python train.py --experts_per_token=1 --d_expert=352 --activation="squared_relu" --moe_layers=[1, 2, 3, 4, 5, 6, 7, 8, 9, 10] --router_score="softmax" --routed_scale=1.0 --vocab_size=8192 --tie_embeddings="early" --optimizer="muon" --lr=0.00344 --beta1=0.9 --grad_clip=1.0 --seq_len=256 --train_tokens=788800000 --dataset="wikipedia_en"
Below are experts of layer 6 (counted from 0) of a mixture-of-experts language model. Rows are named up (a neuron's input weights, with its number) and show model dimensions 0-127. Each number is 500 + 25 x the weight over its row's rms, rounded and kept within 0 to 999. Numbers have three digits each.
Before each expert's rows: "gets" lists some tokens that make up at least twice as much of what it gets as of all text. This comes from a sample of Wikipedia text that the model never trained on. Tokens count by the router's weight.

# expert 2
gets: "ing", "ed", " to", "s", "d", " out"
up0:509533503488515525509490490477542467481472520526550468478485467460499513461513510531472486518529526492535514493507520466506435480486441505458488531491509512456547557524478501463492523483490472517518522523531485532493508536458468463505525522544542493472483522504548491508519502512498473485518494471518466482534517478509502515505492508490506508538514482536482488529519468529518496483484
up1:516481516465510479516515479488464517511468466520480547481525460497483517499467530484497485492468483474494520520448493473548528530476516536447484491529497511491487468556501503500480503494486473548513482503496448521508473524470510511480478476541429552480516499481469484492502497489522502504504502504507469461453474523485527517493505504499483535487505550465557488517477511518524521507478
up2:489516514508515497506471512493526498478523456520512478490515502503511460534460521507546519537518508470546543502492489474508527543502496471465484497520528428482476513469454500493449510491452516494505500454516503520502506483480480483489549543494484451510502460499493515488448473540485493484500461486477504507470474531525527525519539478508482525492487502557511515498479530494532511538515
up3:483508530503484477505500489538485504497481508497503477514475558516507476520504506558536527497536517490503518511529537480500482534494522507555495525475501486531500498517475530519457517460444523486508505452497523517537551493536456456503475490466492483512497485544503518529510523449461475486525461508492469508497520529462497493498482514477512483478485486464521493481537544488506446538511
up4:526510473488530464521488498462509465530520535489461489514523470500455473535472528496520479528506518510497519507528476503535519525532495522505467501539470472545542472525490478492520534492455454510487456533500563475450480513518487519477507547487521526476503506555502502478471503468498530523457533474486489483528483489526487501497529492508489492483517521484482494499496531473454483538509
up5:523512568533513515502514494506445501556498497509458448488459510534530466543518534471507502527479518506517528477504519521527501536519509502480535506504514435495527480533503459494467481473507483517504476472487501492507492548543527519473513465554494457492523519487483532468535471473498515513499468476510496503532488469476474477473513488515497491518497509505527526509476527512540499500469
up6:539540504513513509452471541470486463521497492510532476515527490486509509484469532536515467498499515479480503485476477509506519495541515501434513449471464520472496486497493487452486503476508525524486457543488520468501522465508436519488506491498503468514494519463509504525486497474465521523463507500531507547458493409508495502534495497506507525502528480502476516489502467501484507509459
up7:531496547428470479492488486511512471570468537521480532499461498517521467517564514481511513516466491515508534522494509513462485505512511486527508492524505507486495498533474496486515524480466511503519519466469492509509481494485491517483503482535482498504481478490460489458523493504489479472488523505483510536547481459452507446536516504518478483522495458496450499491496483484544552519462
up8:507474478465533468481505531496543467530463490489497473492448499528472523486450508544531534506484509498513491520487496503504543567463478498489518473512508500502509503465509491503518512503517480443542477522479521519538456491451494480501515542480450500520504527511551514512509513498520491494510553489516489474492522490491535520512484505482496489454517451464481510510496512453477454477505
up9:480507488509545469476491503520519529504488496526522493478470457501530514468507509565460517495539465551510457495515506464492484512488478508517504469494513495523482517462473503487516466501488510511508535504474463516477502496498534506540477489495498524435499492528474495494525529499526492503507454507522508474502454507490468450514508514532525535439498480490501566460476490481488445487528
up10:507514515505506491511513557536499505519497452496529443525563480450495503470479472548467519486503547481503546533488514503495482484470498493524478498487499478468483508488480471527438502518510491506498517477486485494519533550499490500497532484487521453502469495513506492541490471480461519508510528493484496515484505504462528457521549479504513470489511505483466452522543482490514449506537
up11:494498528463504495516521505530484490500447483482485480510476529533467466444502487481508502471463483556482528537550513509471475526488504495583505495467487533474498466520496475498513503456527476470478471473514502494487485524490524472535510492475527455494545499482484522513507469497514514543520509550468503505498516480517519507496508468518491516527484486534480463481513486513503431480495
up12:522524492510536506490529531467492487525478483558509545521505505489464501473497510511480494481482515490499495454526476476496493496532537508471463495496510493470492485542492530548533501509553444515473510555524518528488510522483529479502514494476480474489487493502509514538542502518467481544524464514466474476546510469552469503527532470540509515493515537525557506505505515511497520486469
up13:452500530530487486476479545493507520469555500483491498534504482500499516505484506488514474484496510525481484479554506438489489463520554473518479504478505505523476459493475482546522489482486493502531462478484510530510536510483500472535516518477534465511482540517535524545489534507446534494506504486492484453472523481523492504438511474526503549480484528520501494503443496521501508511498
up14:533504482489553472497498505552521502501513484471558519477512445502522532485486504524451502501481487507474517478495521475504526518470498515526496517510510522472487507479497506549504506516493445472559493503532514475483498472483540503457493478531522508478527516514500531461494462550490445448539544493485468496473516516481487477479497511535512494475507487452494522491498473445492500495494
up15:475516442525504557499519482499524470475492487527497502526493522515476557486460486518445509462478469468504528507490483519515522490473514531511509510505493537523555487523484510515463444494555456498479494461525520488498495479453497521498477453453537499509506524460524491508495513468494474527502532522496512457497511531508496515473498481487532510470491510536532511521507484488480456526481

# expert 4
gets: " |", "|", ";", " Education", " titled", " Starring"
up0:501486493468546452513508513485501518488488512520539518511528501491516516527499478507519504474510488479478466525482551521519444516514544541498479514496556470492470484511504504488470490463526490455525499496517526506510540522479489538527504526515506483505500478500525515478509468542510524535488475501457503480457542559560531501493504480472545467490472530483534496490448516508492517523527
up1:514522474487521469513471526509519476541464498534518487527490527511469497495498521504485486504521492521508546487489498525519475502494485517535520495514489559471507513492482502488542479509539472557506509476531508512526484483543503520507479550508493478491493463558528533496546525455476520530562508503473502492489495532466512474489548554521520529473509549482534488500502478515542481471501
up2:513529500506509535498519532518464490527485490482494516473476510481507481464543520527470515501505451481516483505516501513471523499546506513442481524522471518506512507509516472468496501434487560539498502485488489525477522476462511527549518440460507452455502481518452484467476496502545500513476509465508482555473541500525482528512504495503458505510512472495498498502499474454503496507516
up3:476488511477489488466503426478507479465495506543450501478504496524517507505509488464473470477500511517496483515467550478496503466507488446486546460500453505499491472494516555508517465472520456529505540513484507533477520499509481478508508513520516488444499480503439488552520508493504499481485492492479512482504469532472538483503477529487502461475514521518561500551500507498495480514481
up4:499520528525473528563494510510508549523558436479470481500511494486502547533487489499495507498486477517505499493506504476525499489494514503487494475483494502465476487519515492408518499440530507539491481530520504454480510478516503521534532474459491495510473513466479527510483450479536487500484521491518502487524516531546503487483477492502477507516492526497524483524495454469467493552515
up5:573485517541481498474451506521493507456468491517555510490488461485487462486528454493509516487497487514513531521458505522516530523523476461517491485521516484516504504475489490564477514480492491487520509475484470531544503480465512509501473514491448490525495499492534568508514504477473450469510493504487530457504476482518473512544505507486483521520525489479504541500517490483484539520464
up6:466545506502539544510508467515510527498476483517478514494498517524486532486524522469522500499455472497509518475517485545474485493506540469543498524531538504517511491510508462537492525516507492500488501486540521505502538467496492493493499490429522502464480515539499455515497469492505498479468495552466486506509518462502566529455520506464509504515487436527507505465484527526533467474494
up7:514526482520475502496536535468479494523534476507497464538503457488539534490459476528529558503477491517447495493500472525494526502454493492530508509526517517513547561515520488503531510520533468526496507503487475469494554478484500526507529474477510473545467527526552490478482476495527501503480461493478520466494533475477475455489511482495482497515461518519526505514492542490502474487481
up8:502496519495513521499522502506504464514498514510460488483518481485481495512521497477520482493514506497509535557494518500490485449506497508535492475522529527486547480533501449515469473466465460496503498508505491486455501507426510488486536506493531507499516504516477501524544443514519513499475513501501480501476481457521584474499484480546528467475565482504522527537504518486551470511499
up9:485451558498493470510481520469495497493506505526493502490492475504468472518501509475510494505520500465507470501464531479488540489533514515524532500525505480495473473463507469501469475507494448481512525465509508456491519456493485536503527488495520540493554447498472502530510543486513446492477513537489510494500533438479517494503504516549484520483480454508536518541517506471505458519547
up10:469479531449436472467461510517520521531510455492556504475512430507472480543462515509470496461497475489514487492468495506463496489476500475531476494535495524529528494520489500509476491461515500461506465480505518502488495528495516511498462511497486499464551513480488514478483533493530499484491504514506493522476459505484497422530510490493470541485471485502518470520496503473482471532518
up11:506521472504471523508497532515511467491497489528508517475510447499475552480495473551528513488453502495453519500498514507507491487496470521522487522496507493455485487490475510496478480517520453497532443485457521463489510477499483472554493514502474514535496490488453554458518503513522523520469515482501559515567501508553528509483495517543486552522482515477526502506487507475478496501492
up12:462490495479547532510538493478467508497474491493569499485484511478447529537503521546523466482462449492441516475484551531501492455486475479528524509461489510535521520497531462497503455491472494488536464485509521492478517511512522519463503513458494474496513512478481525483507520518512486535478538547471520525499488506528488489511510501468462495515492496449489509515486537510504496520494
up13:478464476484476497495512455504533550515534484533512550503531427474499535515503549532472488511498495494485522476537507486495513493526492545467477500484531490543471511498486489504548532542523484521479497512508538490506519475500508486517447487525538504518534514506496457523512485453495480519469520488504495469502465472515520492432525512491472480510495489491507510532506482501447492485464
up14:483453462516562506504527497558538481511504551487452516492515476564527529475469533494474469503484474524500521505502508505480520500562503504509530546503466527495489485506545492491558514498514511521497477490479508477520509472549509479468479486487495555484520475493519516482474490455512462520499516518509476527491520512512503469519527494498518502474472494460534519513463524474497485483495
up15:508498519475467480454435519480486504510538466532491493522464495523487525520499486527511529494503488475461515510465502517504497478467551496526502519517523477496515535531505494495494502514472432495487472498474497521482458446466509521478513494485532450555473541504545524517456498503514474495531484498453530487485461478501523527496519507496516550497456511456496501513521487490509491508468

# expert 21
gets: " he", " He", "s", " it", " which", " they"
up0:434498524536574521512485509511471483525512508485475517529520506502496476470524541533491509483505470534487563531456474491485514533502483516486506526455493498517499481525513495451460503509505569515492511480456502547513501545504530491500492503524486508501515507487479472463555481496487484450478487519501520469469468508474509490481494495470468486482522500510498517467474530467476514514483
up1:430528493538474513507501509500468495469510490489507476502505518542541477508490530519519476539490459467500469478508537523486488472501477499481491505472493476481451506505491495476520461519477483519477544513445547525486507448499533532496477483480507496489485523520490514513487526469501466522489529502547512497501505536502495472549529501507530474508471470505479464451444477445498494479479
up2:470483513475487478500531518537483542515510454483494502478453492508479495547516516517502528500499505499494485509483499499478512510446504523539531462543492493507493498495552496496499492462517462475519496496452497507556509460472465509486522518568507502425471500496511536488508506516506539503499462479512488483490494442475505512560493543508490478508474520523524528484519516517505456500470
up3:517446537501491497551499469500511501489488425505472466471534507476490477506498450506502473516484486517533519447535484499505463478519502521521479477528526503507550520501500493509480519470538522503535489501467511505514485451513479498497463500546503510483481461514480441537487541485508514507492536514538508531474494533506492506566480555477494521485483521515524517511513485496517512524483
up4:489527499546459499515495488513526424483524521503500505531492499534527501522508476494458492521523521519517468510550506521541471524483509503505486487478514481494525539477465502524497456503548479481503503467552477470486480532453494524466491483499486497492533502471479518474471478467551475504532549503465536473484487518526495526509514468508481495427512479460523501481499516506517508519491
up5:525487476467484526454477514517482543473533515489513482515503513533509475496478538523501495510491505494510505502446489449551493469493477535537505489469476466482458474515506475513508470549514524524496479491503527479531496465610482506473503527473520492488494473525523501498494472475552494511471497524477485477527473528504528471494488473492501480491507527498495495468515541499449508504514
up6:452517487492506509499480480441477530437537485478538526506541475511537518523483477504482504470512503508497552489489490509463481536506538437518475506473499527517450494502510452552555494493500526536488491497519493491484507507507526519464517486502455478522522496522499460515518504484489514448472509514502509508489535497529550479494488523514475528490484536527471515525495505531493529532504
up7:541543490510489499503456529527508494536500527500525538518493492511496487526449490562499459521457491511499543516477498464487527522504485458546515484523488471494482497450486478497483484516524515494492506531500501450479472522518506473515526498505479454490518497478517507515496527477487482506512467515491513544482520460497513482532543568532539510478483467490477536472507444477491466485497
up8:484509496486546527541510468463543514494465498539528500499472509540557550536491537524494493434509504487495493519512504521496524483508492521481480507489522437540510471520496448521524494444485514483486505496517489506463477473487506502490502548501491537516492501488519480505502486537524493517500464479496535481522510493499521482493499547507487528477492465482458466488551481499535516538544
up9:486449504518470514520476452473491448530490496510508507491489535485483514490499529502532521416513525521451479448503479505527507514508493524500506492464489437495480466501498545495487548510515575453517505548521472520491489496464491493480498492494481492508483482544491504484486520465508518464499508509517470503510488496473498478481447485534532514489473515519480493531463515513490500524510
up10:502458533493524533502498496512508526507531467460459435502546518484507486484484473504501451511472504487503517512467516492478516509530491516474466500518520513542492500513494527524489498450487496522502498469480538521483533492494508489517515539501486527500464480458518532527484533470478574528512559478475471488467517481536476508538465481523502503452484529510514504494509464503476528461520
up11:507511420508483522489482528459544509493491509490485503457497477500542485522511505507523525483529518491467535525549483474474450529508467536490492516513518524475483531463509517485514517486491497503557530510475502493464492488489468493494462478478525513496457549493488502494506517485518483502470507492526503525481547497439499432486522471495494480511538507456480495489533502501525534474468
up12:491536469508506572495506489445513521491469488492525496494485498492551533508431492502487516506504473514515519548522500528492486496514474505547519549504485500483524497480474513530464500499507485532536456545486493476480504459531514522480507536501570481556545518536483481476501482492473507526494526470510491499550476464486489493504503479501492500529498480465460526515492515512497494531492
up13:482503505495541495496510491481493501496509488489466523459473544536493540478539533478504522518486484492487502512492546501523546508499509543512504477503480484507524469539490481492575489463564516483525507493477528512552498454520510530498476472448455499507540536495477515515507484494526457480508487483494509481485586473493483495523513513502463502474464487504513497528532471514489515494495
up14:467480514493513512503499568510423504515494508498496516524533506502508483498474485482501498500555507505493487484506498505508522518509498550473518527534490515496508455512505498533483478474484489493507466508506455514514492539517538474527514495533478504513459496467490505438508531460489502493517478545511486510551465536501504549495483522412516464485465501507540485481523538512487482505524
up15:513509457504454537513497490504490487483514533499493507492472486521444500486499553493516499478531506461553508509497473515508522541488483494505460509514502478487496514488456473485524542522499519412514505504506527490510470495483504541503522471495480452498511480540460511464511515481497485524478527498512480507533493486534494528487467524470497449503546467462500520487550470471543511494531

# expert 20
gets: " the", " a", " The", "The", " his", " an"
up0:516486491492511465510503539495513507515497473478469456484450511515503472546460486496497517509531536486495537519484506494524494503488471515446477472498472517490501542500509511508513491453491473542435467506507519519505485528506515513482494536475482521496510517539506488471504511491476494517476514499523515524467533510486467517607484465543528507469513471518494488516447492504515545488530
up1:532433484446535490484509489497553474537515465472483501494507496537452480469481539512478503502487496536528513526474493484545497514509515525475512484463518529508476493498499493527494530462483489496505474480506479478480492506507537526468484471510541493489547500515473512473461470508513472530451518515514468514522495496466475481508445478510515556497450510486493490512478524493453541507502
up2:537509501519522490531449498476491512494552514532521493563480446514448522489497539471498474485496504511517506518525506525463489498508470505500555487493497486516502532490526447491510489522482451491516474489499509505498549498538497475543517522490524491474496512505499491487469514518493467495541535510458541531496472447532475523523528478522477531526462488493543485535497481524537507480495
up3:487483506497508511487526488536539456513474489504510480463492579480501459524459487504508501538511474506463484513504493488541484490499515506467500500487528484470523492493457478507549478474506532506491529496551548530520494508474471489535515476464488495490542497507525523514507472504515502486456500508506509534481556455516476523540509464528515517505530454533561498479496471477477501518524
up4:524451512501497516488529521494536499495483538464490504480491501534519490522468491510486512513463541470505496540520471492521494501496524462498507501472531498479477480500478487481522483483462481599496485502539511464497492521458449492494548485485493472474484489485505496491513457463494505462483512483477544526461529494462519569514497471498506509480529494512499486509537504526463535538491
up5:516479518521479504511505508472504512449510525507488514546505476537459488498502491515490549538528513505542514564513493478494488537474476502491492460464486497487500486506490542521455546463495465457493516509537494510528476484463493481546523513456480496516502508541498512517499498454510516483491475436510484485511522532513504528462493452530502472489482505499537545472513523528456502507524
up6:505493529538536480480475529481536516463499504543502496534521493471507464507485492552491502528508534491491483506491536538506483501518478459481502540508541481550527511493500510503512482515504564480533499530494487526482501485448488480509551512522506470508561489501530543503511530479504516522498500534474491519491467495541498472458520466523523483517522508478509546498475537521512551543513
up7:493517500531518465491491540479503459498539511527516533486509510484477508468527503519503495500509488493478489495480521509471513496562529557471502491495508470505474460525485572504529452485505441524485510531469484514506525506510527511531486554480523472513530465513549526492534512513456506445501487520488461542465472501508504475511500504535511512467507491510512491513476501488513504514564
up8:516488443527472516462488445484488503517515470499513489512508504507475474517510521522466457505519513482511477504504512515544456494463469514493494501479504506490498448514492532494529493453501487462521483532519514526484525477454536508487462488524555507496510526516549446491520482504487490506470456528505492461523498526428476470526553489502538501499493534528476499516485514475472490522493
up9:470545502510524479446446485510504532496479444540499482459521545501484471515512494491504518473499519531497507501528481501477480504510477491456546469506548491500518526467495518518473545497544467496497486459466527481525525477505497532503497491496459500484466527501481504513492516486485499541480496532520465487521473465518507501507510556520485529477493501486495483477507571469529460479465
up10:533475498520517492514488506489503530538475473544532517479487497504523438481490492453493550502513498501468457528532497491510479480528463562492472495483486507495517541467460468541496461494470504488520509509521544519500460467511483457465554510493509531511546501486493481540491529512486480515456513533501460471519498503530501486519469515517503483506529499530551473496526482503493506502470
up11:482522487499502485473547455495481484504502492463515517516519514523469483544502487475476495473508444549472514491511569517500551514543490481494497450542502465507529473528511507539499513508527501447481539472494498497517514479477486517512499500502475528548512453477503510456543514491508498535525502479493532501491473514540503528514465526452491520517470471489511482494485513470474522513461
up12:528518502507446468496490468473510492470452489542474495490488485475530500484453553479487451484522523483472507495531521486510476455478509455499533515512524509492505535475503454537492483507454500470505491520478529490489486495535464495516543468478514497503486521494530466538525496532465515532486519503521495510509490522518519479475534497527513486530532489527455470530487437505537481529479
up13:542479512527518492493502466491534455473488473534478564499520495459459484510499508540501521492546478491488549513505535477500523479486498485493484514539443554502492481523537533494514461535472498539483511532486511475470500471522478516510543493515503505481501502520471471503472507516490538443517486496475454508513483479465517469516485502534499468525517491505470528502506503497523459456524
up14:488507488487512442470500506487478500466462471493462465487498486534536486495569492506493533523501485531527508538491512487514458483470496465476500539494508505512563474525533472536472515453533510517467499462512459484517549476474517498513500479487528491523503443491514526532486552485486498540541463509514469493507506483492522515509512529488519472495507477514467497503533532476484491468503
up15:492488494489489483478498500500492482521526478488527514530517500469527492533520502451492465496462522486470479522496508501535450471488470511507524483512502477481534487492466510534446497507478497538496517548527529528502497494520474527496520459506479513516452515486501516500512543472556499493440505495487534494514514542432536508545496524470476490519483501493553483509458526486499562484479

# expert 0
gets: ":", ",", " |", " –", " -", ";"
up0:498507514461495489513483470474527518528500502511474519455518504510473520522523487478496465476491455509465518496511459502502529476536522521520468485533499476534505539516500483464446511527513514506541518481503484530474474533465493483453480540475524487497490469477533513559467533513558532512502494513505507502527488502484474465508515524491480560501504563470485507472530531483491515508458
up1:467519535511471487515474494486523514473459537483549466518531477509531543493518468483509508511502498499498548449483545493481517515527534500524458498504522524492521529500488498485502498500507499499490449507509501537464525490446457492495443476520475515508480551561492485506497505507514512468476517504500510519437547467501473516495529504457461517475506492527504506460485503498531496459497
up2:492505503516487505475476499503534549480514474485478499532531486493476540489535488521545507506509455495497499480535468486481439484524508517536501488559528465556537482528516490482485482520501529559524466485462488548507508507507484534506482445521499521507457481460509505554444503472467505504485477507461510481496505507544526492526482505513521528516501485457490500498490492497501526518499
up3:467502488473455495516507522465497514482476474460490501505526513499500544521511499527477502499513486415531500493476463492478483523482519496473504532491476496480495480532472498479543463446528476476517511484496498468473484491462533480548532490474516527519547519513501493458509466452502481479508483497525504464471468501529526485557516514530486493490553550488507482508540498485523500500519
up4:483499519503493507476495511528513503540440472520564501532483525524485534499530526510489475481488513506521508510481469500521508473500476500554544529454495525510526517476492462504515454510517537503512493440503521458495518476531493495516513522519493474508522501445508455556471491509522480524508520448464512524514533491500491506487509501466501514511497456522509501503542473454489440507492
up5:507538462486494518482544543512561487503513533519518518515483471488503509509512487512522494504518508532511534552497523485537506455506485529511484513508522468476459531492511516472504452493499528477511477472510498498512495488468489465459508478496494540505493477456540475494485434568514469466530546517509497498463493485466465518498495474485486517457486501529533552506494458473501514500497
up6:525515498559534502508476507478471490509483503490491495522444475502499529469504478496525512484440495529509483453456461479475495510527522480512456507494516507511536549465507496492520489465544523517506510490543529525500485507549539492510483477477577499471455493480469472516508515511445504478472540510492500490478484525501523494504514477492511547486503537470461526507480501505487504487468
up7:509521504506507521528449552472495529522478496524504491487504497485448518538455511470553492503506517447457475528521516547493519498500478509515504497506506463509499493515502508488472505510524428500519482495490533515477505481472492522495481510511494545516485518518469502475503468470484437494505427473514474542536515508471497529552515535510492536521465514478515534485500502491492514461492
up8:476492528440463528474503494474474517491503494493527536549526524487502503479551504512475537480494517535498471522490526501525537475546498506493504517514510497454437518513539506512481469510498483451539523504517524532510482523458524507521496513511469523513460483451506509519524493458485478501476516499512504515490502494534472538528462520453474499498503497527509453513541525542485488539490
up9:530460523516516507507541478523459498528498493527514466472416493540550467507505512473521513531460461509499508482505490509435503515483515509503516483502494512529459505508518515524459517493513491535489493516483499471531495510500506481519486509570470475525494529481477507522507521503552547523466546475463489502476483507490528485486485511516499472509469518492450517481496511494492441515489
up10:472494524488543450521497487505489518508476508483510500490519554489512508559484494520478517474510535515483505515533466528494504525511476580538505501489479467499535493469476491503532497482538485514476531469485543512487542522483532488548427504495512481507488485486511524515504461513543489480528489533539495516471524498522503490557516489497552522490511492515508499486466469461510521512484
up11:518518499495472460505480510489496534477493516527478508520473458468535543518479529481503509484530500480530503518502480469482543492502524489495539555529508443490504493513522456538486540519512480515480507519501477472492533470506452493455497480489473495411519512480470481510518471482513508460504506516494490520515476510487503485517444516492469523486509531482492521548548490515551481489487
up12:529491485472572475496472518555477519507516502490453527505510514464486530530496519482477525500519510480477505551490500486501495460489569508453453516470498519509504485526540548499495497524493477494518543516498488451524537464538467515502501525491488509504533518474490478476512508491495482541532514492459510473504438530504493481521504510509497519507523503489541487525445504517492523522518
up13:485494487505517513499519449519468473488418513456509518457526513545482483514504479498487490473494517543499509485449494514571508512486497504477494462505499512517490501526515505540488529516530523518468512517545528498457487528514458498505504461470477478473487502505481480512484516465500502546519506501545468480477510481533542549541492495505479525513495512479550472485529490469464497488491
up14:499545528504535542488526510523573501484509505501507526477495531521524484501518531472488558482515488491479526446524506485495478506454520518565481493475471491507552497506453492512529479499526450497476498442559493491537511497476500526472491473497508504508534505485489464507469505502495489460519502513517464527503513536514509471480500529507498482493490517475476504513480486455468475510546
up15:466522459494522521521507546514492490501460508486546524526531541507500481493499466466492487469493478466489526498484451499466505516522531498425501518527501508495505488521504504558485539557506534490448454494469523465485534487499464437505517510533528483505489482517487544488501521487485517507498538522480470485488480492478486512521505453479506482529468513517488507513517539520511493486530

# expert 23
gets: " first", " this", " other", " two", " all", " one"
up0:463494442489527515561493469470458504475518501463497536492528534542497460521483459465498519477492483515476497477556527499508497505469506546484537477510475486541469500513520486502487508437516515508521499509509493506488502529513462523513530512489528516526485513479485470503476490471477466486454530472487510477483490472479514497508516488557479545495490484427492518508509477500525530496510
up1:481519480505450502506470476452488486505519514469501538487504494495505516482492515520502513515475453503510520520467457499541508537462508474521487486500510441493518512470469504462537525477540505507503496459483499490493506508486539529513447491505499521493515448466545501483519493513466485488469488452476457513507495476477540469503496494475504481449525499490468461494477435526543543489506
up2:455565487491509469526485506501517543496472530526552480527534541538491495525542509534526513497491512517515510505502542525489477530458515522504521550494528494475504497528530439506521511529505485537483485486509481500502503518532469456503483481488484461489519508550523531508506468510466487508523486525485511504474465471502519536484482541502534509487534485519484453494489499493559505493463
up3:522503504490508501504470481513511501536461508471500481532513504508520514509499510481521472503498471515494487510494502511484518487485479478467530501494502465561545514424524457504524521489533504524520567440468551512518473516488493480497520512491538511523478516486493474445475496504442475480483477504509454476542458469508492526498496524505449507483532526513486554484529480500492510521485
up4:484476539497496481498533520480487461441489505456541529495552528494489513524499520498503534482557549512485509523508523468514494500544497474469485474508525496485522523474540488485496448493537530466477520493526435496494500518511494483499532548472527520452533494534474505456491474490492513545521491522515542527487491514480497514488500521514504533518485483517493552498526524512494513530491
up5:525512486502525498482484525506465476500535490519507501495484448498500567487498559500487514513512560544521480579499484514469534504513490503551527493517449464529454476448543493501466514493461486483497490494511502486476494485463494505470532499464488470497481468499530497484530465513490485516499495480490501483511546488485510480530487515472495539522501488447511491522520530488464498490489
up6:527431509522498518496500518511524520524490508487450506550537507487493521452463514503488499478506470477518504489486510455541493506461497527506496489503480521478536511531488485486496478546486478503500494488545491527493531462457461475524501512503495539497467561515496494516551460548500492554480462474469484500486491449481487489547496483495517472460536503496490517527516534499508492486484
up7:505509521495477522494431494516468506520502476531490504513482519500493503506515494508498524505494467468486439507529501482535528533505502522499480518509496515481487530516534491489452499539525455483491534484522468534503512447498451494474494494511519449455472469499491551544497481480468498468543537541542519518507549522489508507482537482531506475489486462486517488515509516494488465517444
up8:498519510492510516470504528485488528490552461506478518514454476494482450483562490492531523514467490511458548515496480526497506524490477432471526512491514522513486484482500467520476513486470519526466525515529492504485445524530524447486501480524492464533496484475477485488488488540520462502486505463475485471495504494492462504532469506536538499514542531533468465479497514473492493519466
up9:474496498466502494541517477503492503456473515452436515473534480463500513454475476516530563493530472511527509500492493488488450493481516486508482503528493522517482469493501505475488483469519483516511508463511473521495507482482548524473466540472513550484490463515493546473498457455491507517499481514484514538494514518476446497477481479498507460477462478446503511494494492496463519467527
up10:479505494491494542483486483461480527544507546528482490490549480496468550523506504521491486530513528495511496472550477512527461492539476508510470521529504481521534516466411526501458475529491514489494504523524528482500525481469483478452493514520512501483493509455514500505505504551508558511476502491502501515506487516505482478491511517483516473523506514443528533473499510437476485493485
up11:538500504483490519483483509469490499516510520527495498434496462473496503523511537501520464489492510485482490495494510491527511513458504518475518490508537470499509438465505483520473508468498506473514495496467531471483502473494459493469490497493464464513509476536451476531549566506506553525505517478508563453496511494526504488457522511548502512484466486455499509505548537471522500525500
up12:500514498490482486457503512500478466482533523517514504511484477511534482503515514506490530550500505504491503550526479525550552457456494526511502485530504523486493477518479529503452530465476466500495465462511498491453519503455517493511495503486547501494526491511520491563492520495525453441497515506515501489522509508503488520487430444495501507495476520477547509512512487558502543494493
up13:505522556518535501513481467511465520507485518496491471551511494504494523519497505456481462499437494506534492511483530494506541511500505465501516491521474480490464518504446485501506525458524558510489512514477504507493498511532479475555516479452461499525515514465511512487538534536498515509475501510553511462491517485490504502457481536528526452493503521487523500488477513482525444541529
up14:507446558501468487476513468485477468474527509474510503536522480483464507532511469524482488485503534495508501526529533527513472502520496478486538493483522495475509525502518541525493509467538481476535524457523479508477474491517511484503466495534517490514501470508525529480478437501499508445526503507550455486491534507473508496479495496468474492476480458509527500467525532488448535449518
up15:434498486511508534502509547492536447529526521538524508517493500498501493522507511477515505499477503477487483472478501507520494456496516537529534477521465495468488492489527535506517486525484527506554451530434502497522511492536470496495468498489469510520491537476470499491552518507498498442509485484507515466506454506536476469501478515481529537540494460513467489512509484559473512495492